config.yaml
n_experts: 40
normalize_top_k: false
rope_theta: 10000.0
decay_shape: "linear"
Below are experts of layer 8 (counted from 0) of a mixture-of-experts language model. Rows are named router (the router's row for the expert) and show model dimensions 0-95. Each number is 128 + 24 x the weight over its row's rms, rounded and kept within 0 to 255. Numbers have three digits each.
After each expert's rows: "gets" lists some tokens that make up at least twice as much of what it gets as of all text. This comes from a sample of Wikipedia text that the model never trained on. Tokens count by the router's weight.

# expert 0
router:121148111146139092105153117158123132101138132129116135126130097118131156110144122124196177113134122134171138113115137154154131140099165116132128150129139148136107165113142146109181100110109088174131140099183151106129185130128106133105147116118085138100110097165102150114099157144153133080
gets: ",", " was", " (", " is", ".", "\n"

# expert 26
router:137148093130127091126126165112132151129216113124127127153138141111104125104159112118167133125130114130105122126111121135142147130093112131110132124124107132120107141082103148141184143168125082104104067125085116135127121108160112182153121154140106163177147120148143093148091121115133117138
gets: ".", "is", "ro", "ur", "im", "us"

# expert 30
router:134102133134126124110148171147117126132167126117132166125133110126169117100153189126162139112117089136141140104098127144131138148127152125135102134076125075119134135121086183139183122098120114131083126148155131153127160113122128121140123128137104128108098131188064122123144108151180133115
gets: ",", " the", " of", " and", " in", " to"

# expert 18
router:156113099115120119138105117126118126124126128143134137129173080179127102135136093095128141139120128119159123113157125120130156089097187154082135144148172123124159157149172165164149149099113114142103066104159129133118180133150106119120159085131130107135138129104183140148144132132119135129
gets: "20", "19", " ", "0", "1", "2"

# expert 39
router:160141132136103112131120095158090144104187074127129110167157134150068140106143105121157130111171139121109132151115113135106141122130130143134115113113048144086100154094115139151149121147112103092127111162131123120154114100127136123152113106150102142168139091134109078149119124116133154141
gets: " a", " S", " s", " m", " c", "e"

# expert 9
router:159140142156178108138133139108180134125142121112160144213110122142097168183161129131179148138141139145141141107103140105121122128126130112139140056132128098169095143099124178142123137147127125094125144120131099146130136158128110156123135129133119109117106107136117169098135110115160130102
gets: "ed", "ing", "s", "ation", "ated", "ion"

# expert 13
router:150129102177185138148140128141165121140126135095163145117125098141120152152148153121133189150174128175104170131129109126107118151115186146116072087143110118138163143125109160120167144112105118119133130121169110142115146111142094152127141106117129110113111138124114134114119104130195120117
gets: "ed", " of", ":", " to", "ing", ".\n\n"

# expert 36
router:159146149142157138164117136115182113108135124129142169154107105156131142144158170121169174116134141146148147123083137156136116114145168159126106077127129069122162156121099165166157129115115124112105118084122097143124154117144152105154142091160131119109137110113120129091163119110155139112
gets: " the", " of", "ed", "ing", " in", "20"

# expert 35
router:152124122142124124125126155124140150122139139118147136098135105117104090126128130048114166106125148151075170154139102150114155107106129140152118102068095118101123139105137120114154101157115084116127166102150126126125125144120078105122120080131112120181118124144130086130130107135112169175
gets: " B", " M", " C", " S", "|", " T"

# expert 5
router:168112088171126089139123127118102140109128138103140129108140109143108112106145099121101174156154146152115118150140127114135162088082158102137071107133142104140143150135127123101159146108086119107090118086160111134128143157107081117136126087116094131158126114127172090121123127168153128164
gets: "-", " |", "20", "19", "\n", ":"

# expert 31
router:164139133133142105107164129128137118138175128140130140139123110121062140140138152115139164116141114100152133096125120101116135095111147137136092078130098143071080136118163123144170130163144121159145119140175126139158091096125154126152107123152101157143123077188129142096104122139114144117
gets: " c", " m", " p", " f", " s", " b"

# expert 29
router:158161163190162128111122137120143136134152091122148140197106066135123125172142113118135117140156130124146136107112106089149120096136167129128134131152126156090105145089124138159113135151111160100117098128131143152136123080135115130149161096124135121179107120126127108120115093116185125133
gets: "ing", "s", "ed", "ic", "er", "or"

# expert 19
router:104130127142161145120134116157101130107155110128136118134127128177132131107178162125148145151154111110125118125101135148136123114125132122141129102113141125161125190120079155157141108135142152120110157142184170132100141075095126132146135111132081128092100096199100104106131150120165159105
gets: " the", " a", " and", " was", " is", " The"

# expert 4
router:126148127143161112123082130151185134137171113140126138133112100192136163193136081101127123143149108116106117122143130163127130111081123107163127122111137145136096123102166161110157133105131099085135117116167100115152153105157069091130135130144132149110125139131142123137141129129159134090
gets: " ", " (", "\n", ".", "s", " |\n"

# expert 11
router:129137151135145137144164121102136145136150119111123153204098116184099141158157152124176124131120134140139162113090125102135164106115163107103140068130116119120140171096127145142167149115134168132130098080125097152117178121169131128119132113151094122137120141104126159117161108133145130133
gets: "ed", "ing", "0", "s", "es", "ated"

# expert 22
router:120171141165163090126134118131149112130116132108122122146134104100085115105148118054128160156164122134097142120090125187138128112097133128136088129118119149115083109098134137143167111163127066145125132130148096116142107116110112099180103125113122112129142096134118095093112101126094133121
gets: " S", " B", " M", " T", " F", " C"

# expert 32
router:151131140106132135130090098127138124070174136090148141156131100100127122131172182113129107119121112105133124115112159153130146101124146154100165109109091111106110113127110177155164139113151114117129104130170121111097110132107159129171151142156124133105101089172108124112154142167150177128
gets: " the", " and", " to", ",", ".", " of"

# expert 24
router:155198140136127116129104116154154134114152135134141134152100128116096166167146153105133124114121134117119110110107128128136122088116133160129124095124136122148072114117100089144175097184123094114084109148113111147095121145121113111130119107147098118156149093187162113076145156105150131138
gets: "–", "20", " p", "p", " P", "b"

# expert 14
router:145140139214148126123121160141120121144134091132154123120132119153114141127155114106141187139160161146115121148133099098119152113109141118136083101148093153117111153139090111107140137156113100114143131085167140108144119126127097144134115103112128139161080134148132069100114107164181122139
gets: " a", "-", "\n", ":", " A", "|"

# expert 17
router:159150085151146107145141119173121142120148081077166120194109147112095116114146148125099105147140127151122135110147124130135115123083140135101123127130120143120105135102124137121135158148155138122097120151126117147095125078142124193162143113115120131169120063146158128148155103102139163112
gets: "ar", "er", "i", "a", "o", "or"

# expert 28
router:137170135157156094112153119141134109110146125109135089141086132136092115152172191092129114147155112118106158121130127112152116100093137153131126107142126118067133100113127113130121100136132164133137072140130142164088125100156122124168152097091141165140118080136142138113091131139115164113
gets: "r", "l", "g", "h", "n", "z"

# expert 10
router:165151143128110127116156134135122125120167118120115139140137106114101135131134144104134181101162127104095126151146122145102140084106134143150105084118099147092097156127149145160167127161110091150140126128203086145121101124115095117135121127145119115169116088173153091083095109132137125155
gets: " m", " p", " c", " f", " b", "-"

# expert 33
router:123127154150130129112104145111086112112155117118130133143116101146124126100148186133142143099152128141147109112088156140106129078108118133136133101084116119133131160101108131183152141169138170131106136134193093151149129120104168119145132102164090131107102120146095102080143127143129181123
gets: " the", " a", "|", " in", " and", " m"

# expert 20
router:163175115124118106132133104154119144096191116093153103153122123156107129110159166124155135116155124116132153143120141115139114101145154150090127105121105141083104102099134151180148111160094134113135112128116135186148102086144123149155114128125143152181140085123113101130072140126126140139
gets: "r", "g", "m", "n", "or", "in"

# expert 15
router:162089122128138127131122152168108120112177134115138158127125117121165098100136190140108151118135102158112118092095146135150126126102142119137125138098123101100158152108095154155177145124088131114071115136174083176150121128110103103169125133155110125131118126131124111107170087131149122114
gets: " the", ",", " of", " in", " and", "|"

# expert 8
router:122136120147167121140141150129141128105143116113160130091153133090106080115146091074135163137140130153105154138078144166126166100125123145115130120115098151117113133108125107134148088141105088140148175138096129095126146168115097095124125103101116099156133108144118124059137097143094156144
gets: " M", " B", " S", " C", " T", " D"

# expert 2
router:138123120175128094122104179134090112110144087104167117127122107116122124129142161110103144146123149180108126124152152152123159137123142096136124146063113128135162139124103111126151127116115126112099091160151110181056110097151098126121142097091111128155111108121137142137124103114149171149
gets: " the", "a", " of", " in", "an", ":"

# expert 38
router:139170143155097131097098098141130133111138137111128116137131137119128143118154163092118150153132164088101117099113188126127144082109149126095111107150117140160089148083115115124162098170089070066096112127139097134129112136146103122163137130111132114127106099142167104126146133107143142141
gets: "20", "19", "–", "-", " F", " f"

# expert 37
router:116155090145128110113133131150150134133145099104121104129091111124082142176142137102101183147153139117096144116130131117127118109099129103135072105103089149087092128117136096141133097142149124166118139137129139143128123121118134107172123129101122139177095085138145109094127075128113198121
gets: " M", " L", " P", " B", " R", " T"

# expert 21
router:183145130138172083137124114143166161102155140113140167161119113144102149157162152124141162089147166162154129102082149119130132145139134117127160090112127108106134151116107153121180099111105137099088089094147142098128191131145138115123128127152131122136115123151094156127144128117155136114
gets: " to", "ed", " of", "ing", ",", "."